{"n_layer": 9, "activation": "swiglu", "routed_scale": 1.0, "router_logit_norm": 1.5, "lr_router": 0.00189, "vocab_size": 5686, "norm": "rmsnorm", "tie_embeddings": false, "init_std_qkv": 0.0314, "init_std_o": 0.00524, "optimizer": "muon_variant", "final_lr_fraction": 0.0}
Below are experts of layer 6 (counted from 0) of a mixture-of-experts language model. Rows are named router (the router's row for the expert), down (a neuron's output weights, with its number) and show model dimensions 0-127. Each number is 128 + 32 x the weight over its row's rms, rounded and kept within 0 to 255. Numbers have three digits each.
After each expert's rows: "raises" lists some tokens whose logits its average output raises strongly, later layers aside; "comes before" lists some tokens at least twice as common just after its tokens as in all text. This comes from a sample of Wikipedia text that the model never trained on. Tokens count by the router's weight.

# expert 4
router:143131160109079180142059072116137124133169200131140106173141157109092174192112134080113108189072194141122154122139129113119130150142157098099135108073120181104144118137200171101100155094153116161144144140190138159079095165092063109140087101107165195159080135121158085120123151116143154146157115150090116095137145128100079126148184166111121188124157102126077110122068135142136144117111
down3:064050108139099147120066130178139071133119134106157146166124081156111140174097182158138129142174138128104125110203119121140094236118092178141142137107124161131148165143143057184190136113102145109118119156178097127145133075120171120105116134159116136118110104114139077104155151159109099162101141127055122128128159081179124124088129161142075138143146113109155129064153091169172171127138
down4:198102128161087177166125156129120137139093105157104152115099181074194135173129149149095076149100091136109170119146143146160150118143151097150129100139148106074127123100166092106111168078187132101165135075128228209121104132162133118140096119158107138082151094121106176128054178113162115188105154113160121131156107145057127116114126126135064122151144127110143122148120118194153180123103
down5:111088111097107111135142111060109175057108157138179136084113153077163122148111111116170077107127155144101193083135137136126161195172096135145120118113083123080141134171117152149068151124144093106080160098095095082134132154156089187194157120144096111158157150126097092202092115059107107118155167076130109114109141165114187087128073115151111141101109109106149151127126078159140125159186
down6:144177122104129140086186162162195148059154122146110128081047120086161115068172132143142060069164065126108131082173154117172148204104143180146120110142133126133159161157156121136153111171172070111152129119115115129139166087126091144089116150141098146081124158095129071104125119080138122090149107175124161180179114107130142102160137176144155104158114179165113149086145124125098154123093
down7:120143187188148156126079174155116124138138121076138116170198166160076102191141087098152073141179117119127137143143149050161100097096147180090090101126112204078105170108136107152097083091133127144115128118135121076104077125131110107131095137126193038165160092145123137161153078097130123150173133097158120127124110130113149151138076096079098121072151083113103127175131112120101109110141
down8:095072100161115142111163127132144122145108144144118173072073133160152126141113126126174176112049125090106155098161104136174119119098072085137109166086083118132162179096140144114165110133098149159136117150113136163146121158109094177176126154121132157089102179115065160154152077168059149159086117159008119154137132139152060177117088095113119094157150144092162137103121136111138125187118
down9:046131134164164080086133193126163111133111174086140095145177143091073132152134117109109102149105135134135104124108089128151131098144127148140125163155129118088134143091121064187108113120163187148178103123111153077141141113210083163123088098147195167151177077112103133139098126168114053122095075099121141103089125135134175126123077086152132140116165123051175114183084112101103135111143
down10:066132113174093123115151109134152107122066102107102101124106146115129127077105154118168162084130205143104040113124131079092113112150156186122123147154075138187174130091046162122140092171145169095115100138109143117142162190130138097064119148117151126120147161139139114156125149144153169142113137116199103079134149139101117161136038156111177130149124128093127216183166110129148147128141
down11:084160071104127139138118103129119137181153110144142159130149103111184105177123098096145148113140154105196113149117174083106151117163119143155111110153127154174101060112113112141194123157135087101067140140190184056153158144093109153163136136114097166134082110088139198146164155095189136104155160164164108109114106087133173092136126178080158154050155177151105116117148112140124057099130
down12:092187100122154169098147111084157064193179093105214072117128170101136153083113083096104117107176080106112123098148171143115126084068097154142069088110124097130147131118126140154146158105095113157134087154110102148077161170096133105138157113075132102137161116112117116118097164091141140137099122122134067139076138138122079108155139135140117102092166188148118073060166081134097076173115
down13:112130079127132141139148139129161081174092128098181109060068136077195130169105123108065175080147112102156145120112149172144137155125138120087187139074104126105157113165110155129149208166130138178120169137148069134156209138085075153129105146117142161197171131129122128151150153156156163103105062090156156091117078143103127134169106083139122132110172122172114107171114133092124160117097
down14:206103061092069109083086091102211123117080135045133065087162186145128109066140136133140086135172138101074158148116051183157115152104107147147118147112127127157196119140123116167099156128144115101127110166080104139153133139079109135083113148167105135114110164087133101152111127145129184082100108113161077116107138101122156157105139145144073098158091134124137060157139136133111125140138
down15:192149091107078086102116074113091091096095123141119173128119191155125112176153081159070151142151125147146124115171122154096084100103120147103165105143081149094135090129187087163111180158120123120140162165127142125178121112159174064107088086132093173076137146144154088085123104131111139160057156175154077149182157115147119160128151115064071163140091099123144102101068111114087148149111
down16:054146102161132134144095143164126097101167112150166137083061167168167153167133108179114099119083145149154123141113155173123134170101080153130126118100146159170099139077167194126141110144107138111108119136132096103086230163154082119136161102132127153109139105155132092132135168088096142146147145165138089169155131123099102114114143125117073108142103009123132192072103125066167098133096
down17:094158175162099135187190161149109116189140107133130140146157124090198127165153144048140049173056119116090170186162132117104151121118125164112102163107092147150087155130163169146112133176096096156105091197126157161156130123125164129152165177133136128126068179152162107130119148124125146156124084159160127146114113157103091109146147144138136125084104160149092185145073095045119111110133
down18:180133107111114144058113089065084085108139103140126164103162152126111105121105134089189058086117122125143130194128098113169122111138220095109152079130147135198104177112139132079173176095110132165124135097106147102123155067121136142108192141076173174133154101101076105127184142084084165103145164108141146160120106112138081129164185155177115104096101171155115125107143152133148130108152
down19:101150118121148108104164204116149108097143119145099121116151140191109113100148127181145117160122078144121246153088163149140086092141153172084124161088124228151126113101137124185138147116151113073130074174120193117101083138132169106128078152104141156134119189182115177158085132137155105122140152118139097092179170115114086106118189093129147110077130108098095131112138108115125096149104
down20:114131149133150153155138117119119132141137126197107123125110143078140146162109109148122089065186114162080095063079148169139072181186069097123145119169164137077121153121134148090072131093094076089116172088122161051117136185068102130129089150114093100122129111145069133136107114130151154072167128159136137135158173153098103191155159167135119138153136099074124134070100155170112154168086
down21:158138068165058144152150113146157126124148143129117138126157157117137144161091086068091160065071128129115073090161091112206134150137108121109144105140139099171111127178064162154164057128139165135166113109088130108119189092072092043122118128122154127101112109099184127132142148129127149104146146067161116112132114097165152201121106081155178119114105155119154154120170093141134175153066
down22:159189149122114174148177123165148136140139124102149128160205140150118154171102078138109188110085083164157140190150176157136142154119132128099147072090104162170157103170146151084148054104127079120128092142152101138075119109124151156055119139124176158177121126111137116113121156091119136161191120137147095087123074136169108175134175087132144182188136166095155140067141107157100093081130
raises: "0", "2", "1", "4", "3", "5"
comes before: "0", "2", "1", "4", "5", "8"

# expert 24
router:113154144125161171114169142142113115076072090111117165162143104128066181127122142131152168067183106164165149086091105156087132130127096136102117163083098115110106145170142134151113126149142113177121171120139088202082160084137101139144148114113166145077138049102109101130028160152145179100135150155134099184124144125103133173104104034109194139141135143186127122157103145155107139120136
down10:154167161142169139133152120197168093146113111134120121124137121096161124075146109148104136090175154192125102134124105099096114004121144144096188135188141134137119150136121149148094106140186097174153098128129132129153105106172111139138108139126176151109051167092082112076111078136160105153105141169113182152105138112109166081075122155116165136136096120168072170089111144127099138221120
down11:085074128113103119152159201090157159125145193106163122146100144132109122086133170089144156122132138095132130129065134093156134087183142095121119090127111107135105193125096079145082150166182095194223104133139153132100147137130082141140123147124151186132075164142066076188077119180142156144106124083174077157137129118172083140125137146096062116140117098144087145129097109092143154113124
down12:173197167203113123118089132131125078064191127151077085166054137120103155210146111131088175149111160143179169123169211147136109140106075165142094143139123149180132129104126159123083090054105137124088135121086135142081160146127139123126182160131115147129102144169142120097164080176109121101146110169108110192141094108091092103124111106109107126114110110080158107120114125115099122139159
down13:138130158133074128162163115151161106142190160145121148151107102135103100106153144117084142039123122113170179177121084195117120085089160079143120157116062143113150120127155178131082149111130159137144139096082161104162060065116117142161147144100117119103152128121089164109130118118128046132209130132165172166168119134108112120118055118109185090147153121106123080141107087067164141115177
down14:117206138084122126148125120144117089111137084121128058099173139075103205102044134122134177205122117156115159108067155174115113167121187103154149096126143091082134102144076171122122150120122142123164121163170133114139126144126145125143083151143077129109148122139132081190108104114096116184071134119150115051137070123120099138124189139118121100153083153163060159185128159145123123123137
down15:152076128160108128110145096074152150107102147147083133133120150137173152156193149116156138165093117089105132156116179114131115170097168136100090154126118085051092166130199125179102134121164094157170107131138107153133188147116178078130135117132064159121099172051163047148136133152143164112108149140169111201189087158141164184098142128096089163096097156081129118139133129130161140149102
down16:078132078123137212131145156138134185109182111166214108154133132130136133132143136109106106098113061145158139137128131171112131090118111137071136130099131202133128173116151127073068124127160193144145024088158108117080120118119131138132117122130113185105085086073096121191139077081156149123119102133112135154094126158077127101162133089139082137110080097159138114083186120150142145164143
down17:132178084101152223105139072146103139182088173165117188152115104145163130141139112154118137137111157137219049112150136135090169131082154087144142130139163117092141164125134179080151113104064125113168123068129121094157113154115138160142175137175126185062065099175116143149137175110138120132086119171145129109110158145119166113137095147075132123109116131123068128168162111118132148192130
down18:129117087119197076105166092107166117124203113117100160162075151092132137157171160155132150110116142120198113100125149132122158164098103086109161177155187159085055127149126094156154089132152146100121116121099134132123147148071095157135195150174146086082103112160142175093094135097112178155114174092078119086109110145144095156164154126139114186143193150104214149121142095142090119130124
down19:148134131122039165088167117135133110179119140089110135141148117161141107119166119130104106105114120134151150087125109117123133048169071061170086136123113168147139156136158102128120123179061085122116186074121151141179082146086128170144131084126133144067159080129132161117116158128185122132140215107123158147175120083117175144180090110081079128143107159134061145106102056107145115106141
down20:115142130130127096161196127179107081136073102166151105154075088076163145080125115136186119143174119128068109130139146152118113156126079069101215123069129106149167170109145134145171129106091161145131174154121112113152193182116088128166151139085177144107080126134152110090115106134113170130177058113179102105130118135148156104132189198169134089128133157132177079155132160134112106131132
down21:150119097176144162193103098143128181138103151098121141106141114130106082153164146120117167112116169089085106116073116158050160159102159172130110141203103105102156161131143091159134110159131144141141122143107158158082087104115070172040108140067119194145095105135152095088169148123128150100148060139158126122145114133103116073098074140145212127093114138110139200128161131119112143176099
down22:148185179140127143192171154086142138180173156158109150119107113124104144104158140176144090129115158118191122120145109086090147045159173097211097087117113080171148105156138088179152095089164088109152173147156159137172094135124162091163057088144163125121125177098129157162172127145165131142133229142126147132143115123152126150075122136072158123168136150130156120138146163160134145107131
down23:113190093135110172080074139179138145146166165154131147125115167079112185161197163128175111134131161181120125120138123190128127190118120178063088144145153128174106144120201069140101066081066109201137134137164177169116122154140119106108094144166124106180103094155110110108161094121107170142167150109177092141166132163134131145110126134114150143150110104121137109157075132134144113130053
down24:172161107148143138115125115119122103112120186140099124103146078022125123161092154130082156101082146142112152149080132085144135120087077154080111135117158151112162096125088098208120110139077126121144218111180108079126173088160152131137137119138105121124145108176206204156123111146134110130144120161103101158154128127120124121131087105101159074146069134086160093167145194096181125115094
down25:153110141161117112121178074137085054109118147103120092130082077091102156156120081110126167146121139160109141140108143151180127063140094181099179205136143191169128129131121096123092135102094110149124124133103092126121080120146095130123133078147187133074074175112120099123077116099097132093145119183117100083116099164079099138130080088111198068147118105165161181140133147108115155146055
down26:146170114141096141107088104087126124134126084137128129132134128123158123132117100128136111206147139112137122107124202154158162148117159153129131073131150136161146097139138062129175070126172072046128161124086149130142164083140133109073076105074086081118143093142098212126079116114220131110072104082148134133119095182082151125153126133188100162117106134123200082169151136160140132094127
down27:144092197149129085105156140116149158156119113162104180092108103179114078159150165108114111090137114122162104130094091169145137088127134144162149174098103132117108135189152091076142077142131159112092145093142073137119164121131121161104156196113097132092123167159061142151104156132146094124128153067101093132140131180075107097121091109126081170081135161177176152102213108072155179076164
down28:121130083103162137060121150154104169178133168121149086136096115148133108096084126170087132118076145132137132129115179148167085156173129125138178161117101182106135119171092123128071119160198109122128188157141141154118167093173146178145068157165111111128087065143126086105086132120112115143106127178095158154190126119183164105095145167103135179082139135111152059061074130102153178107135
down29:086186108144148169112161136153109139218133134152156081104119168161174102154102128132143093127109101153030113217134161109122135192145074112190168074161087162129117167154162138114150138151156123175100141090176139033119163127132099092113109120138118128113160175143076151118172095112159141189115157118137133102088129150117135142140114154183139106147113162133126130175100149100154107112168
raises: "2", "1", "s", "3", "present", "4"
comes before: "1", "2", "3", "4", "5", "6"

# expert 22
router:150129070177116121139135167120093136126099139121174141109150129081171157117131153130104130156145098123157185136136198142114144168146140139061086095106108076104131120175132100106143137091182145162151142133151169082076141134147071116126109104128051127187107153108100165076159121115119095150164182089114198165151134212092112123083131163116123195108133102097120126154134085179094080179173
down10:108137152149165177142097136140098134107102149089094128104139098134191085164198099188093138161146144115119098142154081181161043043064137138128130171162114129080158120159142148132142170108132119179144119062132129154148163190116110133145107066120120116099139121123088185128166134111113098139127096086172068128139140138183144119118108097091112177139086178148095132120186067102099125131160
down11:089156095134117146102115175119118123100168078135135149117113098089121164099145157138099156191152103108116159145134116133127146000156181069079083129159090053165095140089195118105119130101116199123149170110138105129118095111109117147148149119142084159151147076093088125108154115139096113166142117091089175141163092114206138158110153125095150140115122145113081072103107139182144084132110
down12:110158179158136135127106048095133114171162201146183091131128130169087135026176142137121088119161093141155081130150070121136139157094106128128146156184123164147122182096145125143178183175161137168117185151140140107085144129131125097097155165129158076188132122154140106118161098127138074119157142134121109153132085173079079104175095103092133170118117144115058142095124168152148150160116
down13:117141153138146117166139074118109161136064109181124140114149151158116173152124168141087077134166111116144097113085121144151092173150167101158093175097140083149102166178142124165084112119106078180123127137137086142112097120121104134155103146183145147075144188119107160166102108097146090091135145132170214122089125142166106178139127148125144162166131110089123160110029165042072174112136
down14:112110157136142099145097112142157151146139077169151128131079126104112139148098064065073163131111133186172105087174135116105116135124098160117117123150155120139107118097132136147226116145122098112204080050154152132188118162156117131169138198075128143183157141184118123109116099141096124154096099178071178141167165174108138144109123166092082173168119143120123164148111115189086152146116
down15:118099063129135131110071109109088110090136193123111117181102103118194135084128125106083152077116146117163132142166151186172085083202095161122137072162116060079134140102096141094044125094170155144159105106100120134097119126075077101116079089154156134103102114163138089137124130090126154152108185075091135132145170105133095083115124126135129112098146152151075154087072092132154157110124
down16:157103141150147158144098162092124149195122193099086131128076139157121098148133146155084116123144176147144096160124178103103149054089120164077066140122134150153169116101143130177087147144143062155143178134155120130135150104089116193107197122134141101138149113187124200118116026168117101138089134171119085107116113131130129129127160129122114130089105089113163127126114178137111084220145
down17:137143166122152121119127071158122176147102097110117134057110140105133128168165088105190130128108167166121142103150135090118153138089102141126117146118082106110139168183134106115153139161090127137078124148126129174053083065180099133080146143130112133134099141100110173129121151129148071209178163148153095188138165154104119139134163175128118062125152151148071134181079063140226147128142
down18:106142134116123142145145156087153162151135115092072174103083093073067127132154157200108156132155146122109161134122088103135108117167135122132073166072091078136053101113116161147130104140108106102127122150168207117170145121133088109171104188081069147204100159178174102087127074113142148096155165086143143097143099104164064115148129128148154125115095081088149134120120129187134095141081
down19:086122194118142091138119160085090153091108070079152118148092079130158101198109119020116138097138135084206095153126165135132136112121067123130141141118135168117170118106182103128114159144127158082151116127131159202138108164112141116138143206119146140100124091130098094117141155089099113173134134128173151104110128114127143171234189122124097095127118142110109104070125078129093122146129
down20:116166075120176056161072103159121062178143144201130133107099142151109121135129163174187130136094135092112121114084104106093166165112130113190116155126146175154122158155116190117106112089172160122190053169122178150043151117163149121153141120150153175134123107120145147098137107104061084127152161115073144077143157114119150119158119118074093113122083148146131145093137073113149148119106
down21:114146116134107114125173126165123105168084088158137153111141170173186144107135105105088112133094144089161111184152117168147185103104183140089079068140136175087108107165120114144150107137166166135144167130093167105111166115135105154106157115134128192151098096124210131114147105099135167114173085160150215187084126145072124142079197108162081129168102113162096136072120111142172150158149
down22:084146110142110140094139088104131081147171083091144128167115179138122131141145154121114104092153194138090151158077096111105066030163124113097097154193130141129052072135168139103138132128138085147128115083118182133146142137137124109157118133144092119155144145144141127131178191116127117076133135185126148153177210083152170125125185157107156087099106104130089188161178178164161122116125
down23:144123121128169111123111113107158125097112097042123129203119123117124137172135126203129140184095082204138088116067156131133095099125088064138177147167151122105124160120171144168125176129112153099133110148164155092113203168090093174103143136052118105161113104112153138116161132100101117096094087147131100141101120221170182143124068133118103115117163137152102106109105085129134078103155
down24:164085112111092039117129128095183102049114140114085187093130127103096157117089103120148114072140075118084122123139149155161150136122172103088134138159081163131097168097076064065183181139135085141085155142094087144110149119137185105125140144106151142085134079131098118143113099110139123110191051141140123150091122126134078142110097136124131111149141100137162168176113178106155130114052
down25:119081106172163147165161075127113103124099105072158106113174135105140093172120166089146105152160176143137138078150147178159218206133114165137145119173099146111161157126074114107186137081080165133106108200160222133095115183115127132153064138125150081107109089112133136173082110130097158121105158115123115115154168172165088150101148144137166122092112118147151102131126187123108121115113
down26:132117137155151097116127076080157149162105109161177153155132133130075108132106106167130146120116087150129079133140153118109089062062092147138077174110072110125105166139112149081141105189132170159080163094086166094130103141175129158173138121122142132139097180067075155121194137048123169105101129119136121093107111139078150076113119113178143094156099198149089147144129063134115172082142
down27:132074146124128142157187141073073181054124150169143127154115072159116100210073112103152106143152147162147117121147133166165152109159143060094148114140161129159110075083161191099096159137146118089134168179103136131154203117123119152096134116141122095093111173149126143152150109107111116178082096158082109092130128157172137141138122160091110155161093117133151197058092067146121132119159
down28:156127125162153135105107097097135117123117141071095087127118164158110131106131123123083158102156139129086095103166073122139166144090092141101072118124162115121129150121143147089112131116149102102156175146173200099116102140079145130175151094114103166156130106120186112112234174170174142094076103229136109169141109156160081146097162129100101148156169197153191149110080131134164151094161
down29:136165168144115151154132101094126128137050157180089156168113205102114178122161123102145185125143129131142150124164152102189123129184169165139176090131074174141152185160117165118109159121136096086177108108139100089105099079118131129100148104112112111114193107070158174103127132137151099128064090151116172109093186090115066096138220152087133136164116130164151124159116118130122106127084
raises: "ayer", "ney", "wick", "bert", "mi"
comes before: "-", "\n", "|", "==", "The", "==="

# expert 29
router:172102050159194055102146095181112193176145192084171165091144145093095125173129118132158118162140108085126121179091119115152086120102162135122148141122091151142120096129147089140064130093128205127133120101098133159147106167124125144161159173109077146068106181148099115156135155131080126172091143141114123110089142152110136193081129211121113110070106126139098140107126106162135102148131
down0:098150097129104148156150142148205140085115065155106075098146106121144110168125144121115151151131109167098073147184112119099158177110153117093113136136163151150147130087139111120110164077171125082154160101156171149121120108116116149119085087143172159169195114080133067012138118116177146083095149110143072114183091110181141127084123171152132134081123140103151164066100128088137139095152
down1:139126155133108151071120109132136163116124027101179164108125095152123153181116090087135124105079063153111161171200150138159095138090107155129129169102158126134115154163146094102166078153150132145096089129098126167175129094105119119152176079117097119111089143159089070134162154154128094130084103151196172146151165173140174104169131144150099086093164146167192110078099112184160136141113
down2:113087145111134153146195178102159133060166150195141136141125172112155113142066117105100087140140133137144140069105142135075163135133107144146125127047148099109166106114099119099098113109100102106138096188136093108141043132169122101128079136161103132074107089094156087142142167174088117113089085142189159127163170148093164062085124112091076123108085158168119148149114098152079159143157
down3:175125148122163145181093176141144088146096143132123139090141162140200181098105141083194108105157103097150091127179163103112100178121148144118104123117151102183151056080125084160121114082151140165131116152074118098124151155129153154110142149171099118092069081115115225106084156100138114172121118179111071167089090122163106185119108126128138128156149101098056133105167156154118157107113
down4:131157119119125074028131108156150125098121112184070123123197122113136126129113134121087102087111124094116164133130002145133118169139133134137145127141144152158167136174166152091156144159193164130103150112138128156129145139151079163092159180122162105181136142079155078147080073131115119101130133100113091114145120133163128086140105176169123110184152115123199090125135096056155157115088
down5:150152145149170114105114132136119092098106132141094151157110144162122126093123118131122132041130112151181124125122163170134089255069113126165110146202125089065178115120159074084075133116142049132145140150102127118163158145156081121127142094144113080137089089176150113176081125143097138140124119098138165108118151098128107127110122116144130133115089144125140149159112099094171114132113
down6:106156112099154118102154114137170166166135178115157119088173160124149161154135074140099077109154141140093110142179080104155170136132158205170154093191152125143123150122119138105203148112057114131051143126110064113218145161106073147110138109185093117135115074191121200135153126131098171085176108122131130133150113140104144123102168137140112121109157088096110110105090137092111148169157
down7:138155168122114179144129174108126105151112137101153131067138151098154080096156160164086115162164137056138138128186119085141131243162123161137086140149131055082170139091116155130137136179143138099145170079124182109119130142096096049114120144068146127138141138107120162142089091153140078079161117117147113164116124130151079145132157154106074115137156150122132172116124057162168063119107
down8:130165066109091140144090068111124144118150103108122150166124082119106129120134144104184089137164152109171122166136133085089144000138164130051113119168185176061165186083142145130118102134112190145177157085091107173152126180152113130120103160155133148130145125125172116097084149156131122174111112176102154098099156144094134133132154158121106073144165141131167106120133154123123096163173
down9:137111181162100121145132043141127156142094141132110117155188139138152102161149155166092102159142123106161129101077126131134108241133137080183089147119110097161107138139099138129151153134200036111111154166139159124107120129130151102116134119088112139084139101164153115151163165084138146073128129097197133107143137089170148139132112099183119159115138111089167068040083081108159146147102
down10:097137140199123150066126095148146109190127136128105128139135202145107114143121102129116101170156149103071063094173129131142127056107145119130128154128094160106121147166095185126166130140067138079137156174101133128202101140105154123119118106114067124138092073097070173178148153117079133108082151087120090127088058125102152120106134118126121151135132167169102094167148176129110180074193
down11:124136132162085124131184127110089146098125177133159155123146146119109125121134147110125084097083140132123148132155097124113117069122125131132119099087141118219131085104134177162106113154069115141133211157073194104109144127105131150133147160082131107119111158169157143126170156093109131182151074123161059148072187138167215094164129132064140134181136185151119096143058132133118167176101
down12:142163098095152135142161114135100089225089110108204122106162126136102128143157138086106144110162137151167134190149054103148149110150105114089086169163121125123157143108148116147107130100178046082178104162119171119146128149138141108141102129136144149104152120197123099118143103198165118115097161158146163068111175150190191145142166154141179110119122150126055122102190106157129157147094
down13:126157102106063093120109178172137137104110113124145112157118085142147104213120055098104160136071092124167141102135086163116131104154110163061082089100147140188155121116151145097141154125099113075084141153119164055136096136095138155147180147139120075152126121138136149101172116111181145077120171050125148091158127139122086111147149080149169167158117156136106149145156109100088200065115
down14:117064107108134146125127183115076077132091092125104116158125078105099128148143169137110111134128153127110153194068187183136121027103153113146102093144182152152113076102163091153108115094143125112106140104110165179122127124134162129151145138039126154138102132137137093108116084120157124179117104092132132127155151109078090066110060171134099201110132154141203134126078169109124166152124
down15:090109128129177112054113180154156158170155186119142107101157073122084112153145096122110158133117136111151089102142132080097128095122105124075110208136082187116131147135144104098121116045170073160191076130099113104165100129127152131141119120165143155129138094118124130167138131122103120167111091152152161103074159126076086172182086179129079116106156103148084189073089119160100166092130
down16:165179111128132052112134145103169214120129138135117148145148135135209118110109088095164097129071086095220143100067147129088099092129132111084149119062183051145108149132110131148159087129163141123136143181139158112098108076145083159123133142119109155095080154138188194113116097106137110121120138162169110110109138076147112144122134100097111132140157078089125100130071097129177167144122
down17:118088125104037134141146149146192060109123122188163160089103149080087171114135119107144106125169131145068142131096094194120136027140093143087111103146145198173099135117128114107152139187088172109100095175155130145097121135121143152149092181094099124134089081140103160098100132104132120128106066120177089194138108097153135110123144199114129137105132114138109162141177119143148120159163
down18:139153175127146142177132088119105158110080169176161153116124078084097145094121144136098097134081083153098147116128103120131119211100117169167100199239152101099143131181166167131106167129137093086139163111175143112090147088096102118150111103153059128135113143092118126089045126157096120122140174127142124105181159115072143078160111145128144146131168091110083129131122075153109140177140
down19:147086075129133139180130154143122151153104085095148144115116087125086125178135141114142098136068149127131210169163116124123093207112150111143207118127070093119118096143154107115090123137094149161071111075160062124121107154116097112158094167109132130122100139120094047116132072154070216186085115139118167154141126126133110102131107165140152100091176152077142130110153095174131167151100
raises: "s", " |", ".", "\n", ")", "-"
comes before: " |", "s", ")", "–", ";", " ("

# expert 21
router:147113145175164026086189189158098163138086160152106086118083119179111099206152118112118098151145045112129165156146102100171136124192138137125093135112195123187138098190161086111152095143113093103101123141117120090115146096118128127160163134129184104172155137158105147147105115104079134133146136125118177146145104075098098115138142108103132077105139134155183105199163127140109163112118
down3:169084112126142127169164124142132100122140100125125095122138141088106129138164124094124138135114126154082195133121108132100102000101204145105107101171128188101139150096156168103078097136084137083117087134108095126097121091128062166129128073167091137089123133186118123188065093086101044097116075196111115106116137140134108114151140144117144116149150116152094087127111096101141148121140
down4:145161081090108131090104151124103159076134171150083107129115099158151116170114135126133112160077137003187120165141086116107114033129204170174139142142135166201128069183155114122135076175128099158167112112150140139101089127102093133156152143133115123117093119130158144127107135133150152184154099085167184157164131124151116119106127117095136030157108132135130141159139133121150104126125
down5:115135114134148130086094176162127144093160147167166100166170077095113111237112079064125167113124171136119105143142152169171179135142166116060093125114108091143148075134152098141116145132131176191172096099174124177139108120108131099170148111120085090141154153137173159109148142121197105121111098208135127135191101157160129144088133139110057108139123133159104114122188161151102103097148
down6:153070090084118075188149115144170157112104137136152113126105154082101150096152130116164105073114107131083165133109187163170175177138150164128133051127109078185115167145098123144142113136172090113177123170104188150193141118179188164088116176127111098070200159181074132146148122142149136107148052122111138134137155139165118143117090171151135132123081127127138107079100110120142125114094
down7:090217122148112105122093143064170089154096098118120129057108167149123100108130132095104164124153152102134135107152119092121087110130108159077148182069229119132144129107153181131099153197136145130163132155143099125170145137147103126117178083136089101113156146131145095153157181124061089115104145131096206113111136163141063124142090082125135129112119090151123091125156112186149082076094
down8:108074134159184147116123148100118165132121170156137117134125123164095140122126114103046146169090157160127125068082156117111169109115095131168101148100083230128191172156199135100143157144124177117122044156131136131125127096160064121115146152072117154090083123110096102138123149135090157149109171088102087109094087120097093203102107124133156118146115173185147125176089144102112154125134
down9:141132101161133092225081136087082144112113162132107116071171134163146115073155108114162119138118074102098096070136179156125108255146074101164178107117144100124122140116076167115170092158159126135098096145099167104129136141134132106126108162111102188167127112163100139122088156173144117130109086147181068158129159150100123171088145164155124107122124126103144116124130126074163114167109
down10:180103117064110116141143150089162107159088124136193116123076139107129142067096126070185097105162127101132078160077101122146112141146100178196066188109150099118168113084132120110162143153163195147166135103124139128111119090136202127146085096173099178178111151140129119179148120114177185127118103093119128123113113112147125135158124132136149089168150153150020160119133136130089100120163
down11:209032123098147137130150151129143125143155152081133187090087093141091175128115108110187156133133158165111163097100137053108101112145142130084142132068142176172141117120102083119084151140099149085155103124158188159142134129124151211131143154159109158052113138109154102125105152174190189130137117122097146045172120149176185102129138142138113122110129110112078104125125158115122142146130
down12:118140106146157135136068140097130112112088085175155135160121104115108126082187168178102130149123141109124124154087122124186163059102107159056138117060158093178117144134113116095160108118111161166184144139129142090135175150119120133102143099137146118132116089099121102122089095173099176147131117163171148164157137055094177079086079128174113150107098087181208170121157182117193154139111
down13:159158110151091123123188127109183147107142143163120134149120110137142122082087040128096113094088120154119161135109129064093157215124122146095119179150188072153129165131108056181207106167126119131134119138124130119167099101072154113111119118121086098119165131135107102166096145098073073102116144116151109100132072111083160123187115067175116107143117174109136133101107148121196180139132
down14:159123189160131095147166128160032116082117167146157146128161117150077142125151125085190171162105160124095181063102108141132111034127154118071155143110123146126182149144041180133101126077131127152173123112132166093109138078115117116178117108120114093113138138063213098139148107111136121185125168081087107131101145138138120167153109111107103143130174159144137153129131138159126081110144
down15:114111143135123086177125125078116147146087128084105116114149094129179172113181116118135117155103137111100095101095116119146150159156163092154150184139190106115129128205069141142159125124193109140218142172047135134192152135098164132149078173151146148184091110195120090104109115123114169131110134106123065099142129144178165117160121087089143121122152164096122093199109129141070135100094
down16:077128089179164095157113136151059110126204142121082149156135088126126141176158110193129149123141059149136127158162146125131174111154126192158127148129163125169110151116097117109168117120128111106081104210159086134116165160151135163161122100099192214139149166153118190122114072161098135149130181170130072159056173115122080123131134165162155132158137124142111080152137129122138158116159
down17:113126096109109147184070105146047104110112111164208161121119131120145121090144119103145142072111170128094095141086172153103156133114138149123131115120139085124186148192112165175187117116143148091148106097152132073194158158159095126090061192088057109052116143109152176134114146151157103132153120163172141140089095130120161161138134078178171094123113136099106125134141099129115178107170
down18:126080130112108092111119142136076124251051142105124162137118148105132095159098154139159106137136134137136106115087147138101038132105085150178116177163157066101089132129094086097086144169130128173138169137079126171137140141150123134117135146134046090138224109149142099079100133179140132141162117105152104121087096087113152113137153158099138132100090096115180110125127088132133177144167
down19:160164181076152129125101111127179123093154136161062145106081104119143124053055136146113094208118141115063114131103114129126156181148117130117141102194131092134138146145076134163162144113060140169107105130078133133178128121106167134166154076166149127054140118177152168081111125128111174133128128078171096121191092139120153151096123177121154082097105119182144144100100148116138119165077
down20:140174126212076092147127100170094137113119103124138131135169149149119163101149098135169078126114144164128158136147085136146179123150139123166106125106087125162071105123111182108128178144102132146118159117117139139209091165141115119170162149142094130095133124135139139190091180033147135059129079133089146181137095128077130144147121127142110109128140064200066166114195065137161099131123
down21:137145107118173121131110102114103136116154145093143097090118112159094132202128121175183120110118109172164179163167176129169116147118112072186161121127157192095107138136123133078048157127124245119120176113135110158099148111131098083140131175140176133127110159102157143120167047123159132157119133164114117132141136158099080145147119126060116091100149126181220146161146128163158122112132
down22:131125129161099107098110138143179072186143130115122109131155147128123166200191115114092176170130161155159127154167109116131154018079121165135123159090128124139159144142126114106109113146131171157104075141114187153134128197163057116156143149153117130160061145128149162178173089095106155155095110180114126123136075113190140094128165088110120186103109070107094131159113149099152139158174
raises: "0", "9", "8", "7", "5", "4"
comes before: "0", "9", "8", "5", "7", "6"